config.yaml
d_expert: 144
norm: "rmsnorm"
weight_decay: 0.018
final_lr_fraction: 0.0
doc_mask: true
dataset: "wikipedia_en"
Below are experts of layer 5 (counted from 0) of a mixture-of-experts language model. Rows are named gate (a neuron's input weights, with its number), up (a neuron's input weights, with its number) and show model dimensions 320-399. Each number is 128 + 32 x the weight over its row's rms, rounded and kept within 0 to 255. Numbers have three digits each.
Before each expert's rows: "gets" lists some tokens that make up at least twice as much of what it gets as of all text. This comes from a sample of Wikipedia text that the model never trained on. Tokens count by the router's weight.

# expert 10
gets: " to", " with", " for", "ing", " had", "ed"
gate0:137115136113100081161129212161123116101077137108121140122204138090104078149197108170201144118114074063132115134160127178090133151111161139139100119163111144113124165151194089102130127176134161094144102155144138136142161127085125146114138101
up0:164119132141104131134145130119131175097086105088162213122157119086119051054189119167170093141065095171143082060126139140132136111074165146078077127081131078074137131123141103148096178123193121066169118109059116215159113093160166120148119183
gate1:108101076152094164146180130112125121130134101166066151135107068116212105180111141142130117147095084054140089145110118104137101138111116098082131119166096122143123153122220088121143100168067094170124160078183134066140172145102153137095153108
up1:115131069093171201129135178153118153161132128160130146153167169150167188160129137198148196086118106158119105184162108107182106151136043089165099080118159165162164161127126126176153151135127138091074176136170102084087124148125145161165123130
gate2:113188141121083137134159146146168174160138142080095109165103165151135102127131140121118184089105165123104103144155186121104144079125085114175061153130155127092074126195139124188086070161135126085140060089146116070069183126170148140131107075
up2:146212144117071130177172138126166160102097141058083074153102125109134162127123113109168163122116147083084178134135180050086176136143136132213133163135150070123114166169140114137069144142148129149122140072198115139108140132188149129171162036

# expert 17
gets: " the", " a", " The", " an", "The", " that"
gate0:112144146129137074125100170161117073119124118100148137102189160135143094127171107204150173058110136110139120114088145144122104185126210103188104093182131118102099181163173089137092130134183139125116160156185154113108166145096158141090121142
up0:126133150169115136093131118095121128130123094178094140142127052138164080049148110138102081153127119154127098083114118127189124130097173061145074132081143074107179089124111092147047190122152149082165158195149157160129093090133163144089128173
gate1:098130139129102163151113142110107131074141120191071175094132102118171091158145190100076093141128124139086116138161111178099093155088121058112119072093084132123138130159137096109151087166165110145123115095099122133109190140119112187062206163
up1:077086135116146154120129151170136149127177108153052132096161119143167096123143079167118115128139111152111116131179098134122089179107054044128125110115145092150180206181075129157172122137140119065102166106118103125101136152109081154151160126
gate2:136160131127134164121156127141136105134088106091121091080101145121125142106123083127071135167071135142135179148098157127137155125126100114118115123167157163105121135139169143153097033166118163088106120102207112166134133108173091088091053072
up2:187163156119140142167145108095104113117060086104105104070101164122207191130153085121119171122082114162149215086130107069113162125084167078155108140129138140149147130138115127115100062145136156105099163113206162141126104136138103141107078112

# expert 2
gets: "s", "ed", "y", "d", "ing", "ly"
gate0:185107142133080146163077177173103151111123120146128188136179151087096079162154091158150163125104158140149175096088080168124162132134126078081151132144156145121155120162242094152092111107134134154120123188115126125136144120092103070098093104
up0:125075170079106136128088113038151159126126125102087190133134099103126119039148121144107116102094132100076057154162157122182091112126124063114076059124137120138125098150169104091146132155091196089138125156116097168157093078116143125129149175
gate1:083103081154168137115126187141086096075106156150059152183137101074168119103142127056123133141154130107107116102095130171139109106071082174094134140172107128165175091105211088125142138098188153153139087137088153103194183161132191144109124163
up1:116125110125117087095163144134095125149133161123133108122165133139187159094197145167136110129139122168135130123162174113138162128153114079129131091121183122156179206140122128161129113088085126108138179053146096145106121148160118100158107112
gate2:133131166109053227095135148154160116184144171132105090160102184120079098196146109163058101122175154135087113111110178103142123095153088109091090145160152137074093157161136108150074065156113144116152098081129077162135153082099095149082111135
up2:208144171109090160160152114097120142149097097103118091111120174133109145100156143112109115123135052139146150116174104080131106155119141151114083133113190086161114144141110119112063119134140090141099134093150122155166106142158073174108134093

# expert 8
gets: " A", "-", "==", " The", " La", " E"
gate0:111155147098111097141156174188104154111103103105153089136185131065094134183111137175177170070117111096162101102121143146160134182101081107160124150128143081082149161131173093125142127123088112151087135124083075158115155089103076099093100172
up0:151086097116107152116119054095131134088161129085170186117154109105138079062151169146124116191124172146025093124112159113171106096095134136125109082120048123145090090110137106147104130119143173134163152097144132162136110169103145119120166179
gate1:121184093159201162200120149105053094051147136192123139098120118098145129135141143111075125073138089091131069164143097106140154182124105127109093106124103243114159061142172101154160154119155112162119118076111146123114180153148136176106154122
up1:088181127155148154117134195139086136093175141157105141105161089159170125164156159172106181117108131153077151156170106131101122192116118152156120119097150105214138156165108126128138170139077155129083117096097102136108146160143114117131085105
gate2:109118167121112178149138085127140122204125141079126119129096099112096143140098066173130130129131112160140125092100141163131180102168070156129108132093179129151095155158151076159094063167128109085127079124139063110153102140174106135092080088
up2:147143162085098140175166117072109114092117153044086051133104141127142099084155083145179119096095063165114205092125130110076180106143128121055103144113149130169117131111100090137125146131140170172063141151163149169171061127142069146105097076

# expert 40
gets: " the", " of", " in", " to", " from", " at"
gate0:135131161125130081122130213179137133075140082160154142127194190109103122142138122145162178182130104098171144129109166138135148148087118148184179135194131089158178203140168121121088149130112185163095136135105147169164129119110110136100104107
up0:080143156092167112133083167141094151063067105108148172121136137101092116065130075136136071190136095135117101052172134103166134086161141119124097115146077121150140130078140095098090173126143156103155149163118152148128156104102128075148110144
gate1:118118135126181151161123125121066093120100141133066174136122091112156111156122162065093170132085157115121087104113165145160138171070131103166078097104088171098188080071133119138129086126158090167123120132149150128149177112134167169115097174
up1:131118102141165144108073172101111110114108169099068169115162060140123203092143150121111108094135133179116127189109153146207139162056067084167134130143120106160165186151100146138115084109123145125104136131130092149087088127105110142151114106
gate2:169163135108161190136179159170132086168160101158131087105101108075044102141170121146104131167113078171171142073109190128093147090155104157099140134130192144151119143157203138163063122140142161159106107113160049130144105123092096168123089127
up2:174185134064137143145170135136119162115094084106103097092105180124096133120135136100130112112103062142162186086103155137110155172162132151118097093078204072111152094105109121123115161120127103186075090106130159168132102118115100093138093082

# expert 51
gets: ".", ").", "\".", "°", ".\"", "é"
gate0:175149158144104130153136155171131187133143106115116099100189119077106100127163123113173203120099092156145064133142111159205137135109112104128172100183157125113118195104187150169092133112145097179124148102148114098136169085126129115137124071
up0:148096157087058110065128102105158145086114157134138203206157078109139075067157095155140073150121136178126143084192116144149109099106150177089078104103092066126158111115135066118111201153112202088119130188111170128152062119079169100104116161
gate1:092158082139165122168080177113096082070133121155070171150113077093158129101151134143145127094148103087145087116128137174132152125099096126132091107123106156078194116139187113111199121149066128096130142131159130125120144145147136115134130064
up1:114111074161146139155139158164087122187151166099099150131165149173166142142173112105156104112164141155095127164184106115149142158130118157114126079125140108228164170136190104164094112153107126120087110125084078067086151155118150150224159117
gate2:173123127170121198134136147132117134162118126109163101169100151100095087101143137112050139161123142127107072117095182132129115076130108123116094088106124129113145115190154163152151162142106135123141122148142042146096097142144133144060102128
up2:159132137086096192160153133115122137133097068172120112138109147102148094119117168142130109126133076129121170136089148192138165120143128138140115130135116128205138111132110105142126134124156117131119155136136158161122150166157097099134119089

# expert 11
gets: ",", "\n", ".", " and", ";", "),"
gate0:166156138135052064123127151174101128093130136061127144108188151083126126126162149134208201096135093068133171140136148105103142156159118154174157135150132072118072162126194094116103115088111118153104128106094141075088137118127111089093114104
up0:159129129127107138092111079068124190123150130183126143096163090121078083056151119168123114142114142104164083123165146130187109093102134140153115113137076080099111097086166113129105191151116186123171191140096127183114038137117103128091143231
gate1:075140110140194163148130106103133094115166094132063120128138132085178150075132131117144110120098071096083062066140098103123171128126141155124093085122103146153174129154169125100128121145112112164170162114158148059111086132059129158061154123
up1:126130141069155143149127138109140106140164186149083155187171116173210199167110151176077138069108123132147130143233102102145142191083068153159092122119151123138166184116126135161137186098094137128130170154120115093093168142156066175187080137
gate2:133130127114110175133142123153129094083182112124178149093089150056053120160115058097084080142135145123112144149118187106159125123140088170099142160131193087141129105165137131178124094147116101142100117072136150191128119171130154131104088094
up2:184119154057133127115133085133129130156142104157171143150101125132117130177145107133157159132162108114142204110124134135111130137147149082147109151172155126138101148151106138114080107084140109166051139129157101165135084148130119130143103098

# expert 37
gets: " in", " the", " on", " at", " In", " of"
gate0:082162124119127074128104134157079141066109105134141108135189216074090085138136126142168162140129130139125087136095161162158087121133110094182162129165126109143167156156213130145135123108089084106060126139109136138121171079093116089108148087
up0:080128140093113132079070068061114215065072114112111171154149114090112090124159180118146139176136155164112112107137176100155087043162102136123150082084102070113153122096096061123108177128170140073122130113092122204117108128174122083132207172
gate1:099166148142133189180153089137124094057137121147115189113120149119149168170159165109110119120128092107102108059103094206124188124140179085177042129101087161131185105089208133115121076123152135162116125136123110046147181153136199169103132118
up1:139117101166095125134122154158165145116173158143096125115163088143151181177181102204107162114146140130093205134181058146147143139174123139186122153141169094189168186145155137163086088175112166097099143096143094107131141134139108125144135100
gate2:154128127104110177122148152156175157127127127131184063134113143139162128102111171147066098110088139147119137157114194120142128153151169109152105163122112200126073081137100140147073057148100096141113109109167048124088178085131118129104086088
up2:194121084114029133116175112116144103104104102130141096155112136085139157127140069082152124121189099125118163090121141072050180111145179124126117117136203044177112110139093109154092148153185099137137082116173143162115108156127074128139135108

# expert 61
gets: " ", " while", " S", " E", " A", " D"
gate0:139069134159103134130126126128093130113130116184174161132199177133160142138097107131197207103113124120114078150101137128128132139127100113146207096147157120115132138167181091149156092082119147144151181144112131117104137119088129108100111108
up0:171098102106137149126172099079110126122159144147157180123149136119148136011115115159135054154118069146095119116103127123151077091103119161100095129129118066100146099084164094155112155145175142118155149143137168177114106151112129054152146192
gate1:085181112102165101176121140074115141090128133165112148117132119113220169117128133140128106094152137096096089111119120136072114126149150144098086125142046174140172158163176116138183073169133086166163090067158133072154173120128103175000147127
up1:047080134128150105110100110167083146104183147161104132137176129151203175131138067133144130106161129148127142124149170114152123172115013148158110124117174140149138175110083153170144129088118143111131174134140072104140131174140066119180131135
gate2:119089094154098190145099152126104100100139142137148081073090121087075106116143090173086138139119131120135076146111231117131166130138075117109116186113163163159132169105165089162136070155166144169132133127174123101107118133103178168182106112
up2:165160137088104119171123160115093156110094122140122104116097197095137103116203131089160108113137126101046163104151077141094173107147187140136131114159196074134125162131121081099098097138147099111079170118115115165172156109175133133105119041

# expert 22
gets: "\n", ".", " |", "-", "|", "N"
gate0:215126137090125132180105142139060114066109137119155091100178129097108086147108109176176165135168119096110097121053167130126184125089117101122114110167111078117106177099131156141083141142138109128153104087115049145097123135147155078124110120
up0:160083136113104165116171086075111140113166083121119186069157121122127082030132129183145056127109186157113108111146112101188126098111105132084125121118085094099151138098135108094103170138238094122191132123122143121195088074124144144145118149
gate1:143159084121162118199161179111098090047148143116067186146125137135150140165133113116124117159107124132126107157088151133131133168090124131082121165152129176131110125075210083111156082096100134165149102099173144064163162179123116193077139138
up1:146099068133197082147134161112093177110188132108125128137171144155143180121125115185118157119095173158045136152176123079167107171155142113107136112135150123168121162140086109155142114125096122087082178122139095140113081128153133141108160113
gate2:099103139106130140144192172170174137133106135140147087119097128121097132073109094131072172115142116133070145150044167101064166105153119124130097140113142106128119129117163159158085128139087169108127097132122094132105091067162181095131129075
up2:129100148108151196165155094109084119087096120138083059096116149129150086154167101135162150119089081112112142135117129146078181096145133122150114121122179130156123123150118063123119091099176106155140158122106124149111091132166110134152116094

# expert 31
gets: " to", " of", " in", " on", " at", " for"
gate0:123147154076092096125116217145110121139109120137162168139171204057113077171118141164177124099119124119170112192139111149094159118109155140174112135198113063133132198121187111126176115133077152153075163140090121091077122157078097124091127145
up0:161087163060138146122083104137104155121140126081158199130141097127109055067169132131144138121098121162087080104169131096137182101108136127128084126079116080069136113109148097114072191141074142083157138127149114177138118081160223131081126170
gate1:063113114155176128100115098151120119093126111144107214174117127122134124069139133144121127136143081122138104157122073112147133136129114151149109062149131149153158132130206125176174130169080138090129057124156098066112143084159118171060087116
up1:081095156145149173113114143140130138171144142132097139163158141140182177139146111110108134142112144182130094129167100126151118160101110138186138128115122077162202159151128154174158181109086149097081154126141076111161153174080109117208094150
gate2:162123136140064202151166168143123141140142129127106105115101156118144080121181108181065101174133114086117153140097160127142108117084115095095135150190161118144103157117144118198044069135113131156130104111161123158130089182119168120135134096
up2:117180109109085153140201155094117129097073114075171111083100116097132145118134114149152128077125129117157205112146134125086208166145149107168099107113155117092088147154101087140072110127126145135104158118164131133117076119190088109097092069

# expert 48
gets: " of", ",", " in", " is", " which", " that"
gate0:113165126130116071137152162199130081069120127127134114154192180112134164187157135149159152116190081084154117117168153147110091173106147141151131143200114068117107184140154090169138093088075123118097145145133137085139162105099143129119136122
up0:146108151099101163139118055094124109118110119094137188154163126097125135085107130135159121118106143161135020140130152113142083094088104156111113106181114053144080107142127064156106213149142153121153143153123085089108145145126169132087109194
gate1:114141120112158198174098148098130133145093116141134144162117169100166108109142159098103147116119069123089076118128064179110124149121096097100087087106063149176159145165162139116182091111132061122100103161155100091137154160121165200078075118
up1:121137107108148160132116172135156153151173144139138116143167133157155133155171079122130147087163125159104119158170024121138115166115058120146126129126181104176158137113105177120123167107089127100084148113105054091048111210147121120178153082
gate2:180132128147117186139186153178140135140163136058173168130094117145082147112153105145080105139113105122086201156106149119110125136195134112118123165117141190159158116190173107173127107137124136067097140088169102192099090134159104186103073115
up2:166129163161145145185178101097105126082135128104149161164102130135116127115129106092132132105099102139124132101097092142120076133157149151138118120148208112180133113148088119126120169126124157164155139066092149130142112131171094130164108101

# expert 5
gets: " ", "1", "2", "0", "9", " before"
gate0:144097150192072113176073166133074089101098135103207159091178154113133126153088137159174221096153103140108100170058152161163157150127121106154127109143100127178155158086200082124143102112110102142141173134078162123126127072075161110107110127
up0:161128141151158176161154072057116165087131121123117175128125099170083120077197175107122108182079135176096099128185155173142115128120131167079132143105158053127174103080154070098084161117112131118134164142129129120179054137137150041134127195
gate1:066153093135141186151121170086092119101150141149055157121119081091176137125180166150120117062136097147125082099112141138131170126066110144133077054176128164200145124082151100164143127132134166168128111131101132074180138168149116145103130178
up1:101178138072146178152147150128102127116176142071130124150166133129206116150150177223085151121132106145098124123170134060100147118144107101086108124115105111168124162106132106158133158147039135095081109084114070079129143107114125103066129121
gate2:152090154124079161097141154125121130075151138085145083140091153121075117171137047129088134155120138128116158099178152131144132125131100136087117149073126131170164128165116122176073023187126080088155127118151085125059103096127154176154090083
up2:160147145147085106096142149107122156046105081147073122095113170119142095100183108043165095132121087098129137096117098166083142162127133109131086137092204156170187125168071093135067103133163053146087186111161152152109123133162162179117102083

# expert 62
gets: "s", "er", "al", "y", "a", "ic"
gate0:121158182176122090186120167128103096083156167117121162126213186094077078171149164136141185113126095104135141109137158153101169094121142123131139075163135072127119121123170120191087117127153143139049103159154129082145167113099139105124105130
up0:123122154118135112122144085088119164151144153103155166089166088111162107045143132090134044141082107155113107126157107156192140152127169122121139102077149109099138072126125121119140182155152137068199140122190196167147111123102126114133111154
gate1:080156124129143103194143198139075110085148154139108185138144056140186105106090157016094082107122157065142100127109147118151067138084081103094116086149138183141165141141205127158134065130120114166120120100105140071099182125172085182088093133
up1:090158100131153154096152194102110166109129116102157059096167111139146147140147155191095147167142108135102128165148106159112120175130086107095097087147176072161132120166159122134122150100091205086141128165117069139104089130126147175109131131
gate2:138090147095175166131131172187194124147140123164174099123114126136063099174147153190042112126105148202145137120117148108159117102145111097112121184095137158149061114133185097171142057138107168131066108068112179129099145099129132155128146138
up2:140204194110134135134112171111099136097113087072148050132113154101147134119109121129111144068098129153095202134109107154128195119106135134130117151114131153199088151179134075111057100148172128158090140080141134147216104132110101128168106094

# expert 45
gets: "-", " |", " S", ";", " /", "–"
gate0:129111156163130105126133200168110136053131173179136128051192166122124066141134076204178153147141159123136167129163157137173126122100100109127165149145140098113149106138147122151145145173120137159162143138065166138135153162120133123129125109
up0:165167135070050183063130059145134154094146156100117174216166077116178112094129152151129113149107081148087073102184153109152097086104174143127119103100118146102132107116146099141072161125139140068112128105132101132069101100118124086069118173
gate1:121141116103143132165085144158067159116143163124130155167135084139157113083151110062094115136107080130135069150092091114110087126135117099111083131123127178125139106079148068096118077104120103116088148075181090094144089122145141176049135087
up1:118105129125174134157134129152167186115152101110118185134175193159150161109162100165116111133109112176097124152145149146118155163159069103130118138107117144174111117131111143151165157069046098064086109090139024110119127098106173122126101075
gate2:159106114137078192101100071172120153189120156169150124111092128118109045104110095144063092126131113108116088109128144191073131125153123150089102182098183148094155135160141105153131114121093123115137152122164064185074115132113151162135076137
up2:182105107095138092157182099140124123131115120058124109135106145115152116104171150097169132112081077164111219143087119068076140095113056137123121095150173151156171142167078094103090127096157081147082139130203106138165087142188140156093093078

# expert 46
gets: " |", "|", " ", " the", ";", "–"
gate0:101135134101114116137120182148121120091094146095120132099181131140115112114092193181143185131138085159144171188144149177133145185125139107128188139176109136120098221136230091113100109078139161126141134122150098120124227133081081155074055143
up0:175101149091115123123167101092108159080087118098170194141154059149112091039162197153113138175101129185055100099160149130212098110133140153136110116093074136075146073073137113113110161150150153077166170100156142119132123114140119114116111202
gate1:073137074174114116156096105092126115077123102128075148102118105088190133130143166144110067099175046151109089143107088124125151157075108076143088140119076156141145084175151072086128120142127116131085089114130121117119112123128108176069130106
up1:112128116133118127104107156137115158094170080159085179104161113114188130093169120204133142162143116151105146140206151121161140152131051104104075124168157090129145160128140124151124178137115127074071145098097084124105121205127121144137159110
gate2:167120126134099233132114177155140142124162148085152134126095123142093075092209107179086088150113124118107121155100185181130142128186059090182139177123107137144116156067169091127044101153169138151098155085160108178126112104108134178124124084
up2:201173132150134105117132160143106143082109156105140065127094111117175114117201062138134166115108121108124162150108111100093147123160103111093154127073162084198099166058140099146117109138128161152057164134166119178129076124130123132123163121

# expert 50
gets: "0", "9", "2", "1", "8", "6"
gate0:118162117106115046168063115192111126148113151129135107103195156072092101151153080162186186068128090092089128109142190085145095147079155074127113107180144159087145188174183103125134141092102118125131129119177135107141104124078106076118091154
up0:163150110113092146202106066157112167151110108160182176063145125083094136060139085156150158139102123123117098104151164097168090100066183116109103142165101126092152133110153091143110163135134134088162118144172103132135130150104106094118134188
gate1:131143122138180137146185130114106101136154136160121193137126095115208102145133146120130131124110093094148070101077100194160104152099146119175036105143098142132115147093200101128177074174085197157127096124163117072168128106140127167074170138
up1:061124091082155134149089172176139150148164156149141125137182140120177180122093136175127132122119157135068147157158155057129149158105080108154091125145145129188139140152133143131139140107119147068138129149133102076112111162082081115187104110
gate2:107137131121118193136104164182089183126151103050162113090084087143097126113208072144120151136100094135113087114155187139136169107145122122115088179130143116107100098125157106168100114184097143143082130122139124191102052147150135124122129113
up2:177165130113131167174171140132068169118071107079097102082095098108163114146196126063170153126121096126046093083180137159145130147097158147113093126133148124168097130087125096120148088138144159182100203118188157163175111174215115124094107094

# expert 25
gets: " ", " |", "-", "==", "===", " =="
gate0:147140142161102106134133157174073117120101107128144167100183164086140098191152171145145230136154086118156161083096103116098140145059081102149138152199130071110088138148178101122115127124115105122138148121148159114109141106063100143110083132
up0:139154168140126151115145101063124119129144143106196192149160106114153106046156198126167094160127083159062112085162129074134099143117098126097035073149126094111143104102132085134174133147198173132172127144186172142105082124182134121148105162
gate1:077143117138177166121125183121083106137169084148055200095117188109203132089131135090143125173084087102107067125141033144187134123112101102090102135079052151147165141108148090196183108098100131131121116107171106105157160115160154197146171121
up1:056114110145144164067173144123120127174170126118129107117158113161187147091156168178129175210098161145084112189185102107149120110136074114135101104108074078196133190123076085182096139129070136059083096074105070115119090141119100130173135107
gate2:124130166142034181121121176164137113130141160135167105103100160118077112128159081118081101129118159105134095175060167131128182136131099155151132165131140128153069141090180110166103093152130126088132100126161077150142134128101103141109126147
up2:208150199103107114105149129131132132135077094096146110100095135148153127137172136111150115124134099110087152048121149128101111149164135115164120121105180136168101110120176101146101118115139139161119177164179162140144078129164091144134142065

# expert 27
gets: " was", " is", " as", " be", " were", " are"
gate0:150135142181092077150109160170072112063124169105129193103159197117109100163134106158208135151116109104173147182154120154102138118115124103131201085109135121110125196174235078124179083125136158115137122165164093135143167164089165158089143147
up0:155138097146117138123172122093118170109091130053134179146131121115082073150110088142172076128109129135157129108184086134152104104156121104122185098087158054151107125127181096108128127115114166112136136181159134150105184130117138165102083190
gate1:070130154087101146154150135122096132081100099130059204127130129105219109152128147056141114137106126098082142125095098149099107155120148108129104139146106170151143109117170070125164115186144060148164070137162131090150152137126113164069106084
up1:100136091105188149106113144165124123116190131150117162099160187135183189165140128143171070048115087206120098133151172125123161128120159065106092131164119115133074192109149156194112136140058141095097153126153088070104123098145129087151137083
gate2:135114078112112172102170188174140113101103164138112097099101165143124000096129111195131120117143136109156159119097177105118146135131124133140070167157109129084094104171136124160100080169125090131132076143147095132120072127130079119097116088
up2:180116127097087159149166128072107113066116154079096084114082160164158051092160156099167155128112121112110181146155144101100176148103184079151153130120153123102111119167154121077146095126180111190128148097118134127121116126130084160066108044

# expert 55
gets: " the", " in", " as", " of", " a", " with"
gate0:103143141083120077163111127174129117104066141094106144106197139111127100190133117150151158046138084111110193140162097205126169163098135146224157161164060140147126189133152083125105092079076164153096140148119122117189148079119162142070127117
up0:134136114097121127121089112119097165152134099099144187148149052095161095083105112154140106150125124155116099094129141138168109103127108160136084106115089053126146139126153092133105194099088113107181163109140151167179166088106206129064128159
gate1:114147120126088133196146126101109092123123083182077191107109101107162147101109185184141081105062069066068072128089169147178121099128155134158069098080081154142119119114176099111140138143175079121129126157094150105101152123083139125000093197
up1:131106098135100116138142114108088113154158133162108116097162122147179122098143102194170161125103075132096183130169140098128138099105084115109089100127105093192130150121156119162078158116107135094100118064127101077100089121129132095077096125
gate2:132144137090150178102164148175089173119156135130149118127097090149087078097125084135055148107083145117126118159150173155146139137147143120114060139124147140140059125131173141213096111102148150143128101087178054136187100101165160082113086107
up2:146116123107151099193204133120116100133095127138109129115099169088117125145130128072180118124110125060121164157109144079089075107091080123103175131076171113173170160151089105138077123138120144147063116164134190141136114170140047144119126098

# expert 0
gets: ".", "==", " S", " National", " F", " A"
gate0:137111110145119060136149155133126104126138144125204123119178159063082074136135095125131143109114126131183126070112147189149174169129155167138127069195129115135090151139181121164079114105101150165093131091138167129133134074177137122144143141
up0:118121128073127161092176068064101127082123107166136187168161065133155126067176173154122100129115094180097105112127119122173080102095150135111111152096084112110168096111166056133150181178170137119161108170122106127108136072138097168090122154
gate1:079124073154156133179100138141086099081105141199100177118119106127167132128156120134122144059118096077141105116112150168118133176135058124128086150179100160101153084158148114067191111158101129149096033110177103147075154112151144150092088118
up1:083153094138179120153158188159137113143168145068138163155164157149139118128122125172111157094138130127171114165132120158150096141105098136130042084132165090177205155140121140114130147118076125113117173106080057154056113135135113121160112092
gate2:190122111157103205149148182175142113092168135115154100177104134103111098164157124098090044117111154133124118114144212101144175179100080133094095181182133145114174120149173102146070079197129127102169105077170106173145128099109184115140144096
up2:197167145085123164182123179091133136122121096083175136102111169121176073147162114143105137144120085160119188102114088129111150130114139126128094120157099177189149093132143099093102149124158183095145155098162112159163083098185071140111130096

# expert 33
gets: "|", " the", "\n", " ", "-", "=="
gate0:162111131060062148117147255124129104127088160180137106107179179126093108098143171118176142135187107116168151127131136126120176131130142143114128080172133122109148147150224103095125099091147167097105125112177119172142159096101132127112127106
up0:150108090075054168116158116087161168151144136106141123092144090135100150075145143146124111142084164158071124113185128100229123156103166190111114075109158106090161091115150107092075122099144114093151146129127136145129117116184177096139132176
gate1:068099157087185123124153134115092137125158099124077114151121149113209112085170131125113073177110109070105072097106147094155083164115099112092143128155080126146169117129132138170178153143130114190107151098129085101140158141113102185060166148
up1:075133173095172135118154148140152138150163120084105134168168099177191151130176134180129116110080133175129111126184119148137149142115102148143168086159129102159147166164090159162160159117073135118110171112113119105084112129125128141141095116
gate2:112107162121077190122119158149096108125151105109189150147097119113104086106149145113085134189156169085097124105052167111115115155168157115150092170169137166151150118088154140172085030138135138139130144081092086162174118123097146170114125100
up2:157088114170115186147165183085104137141146104138129087114108149109167065149161139088130125109073114145110163158158105115122122086091142153115094098073160128131091091146111113079146142099159152155017161096183155132182085157137127117130112100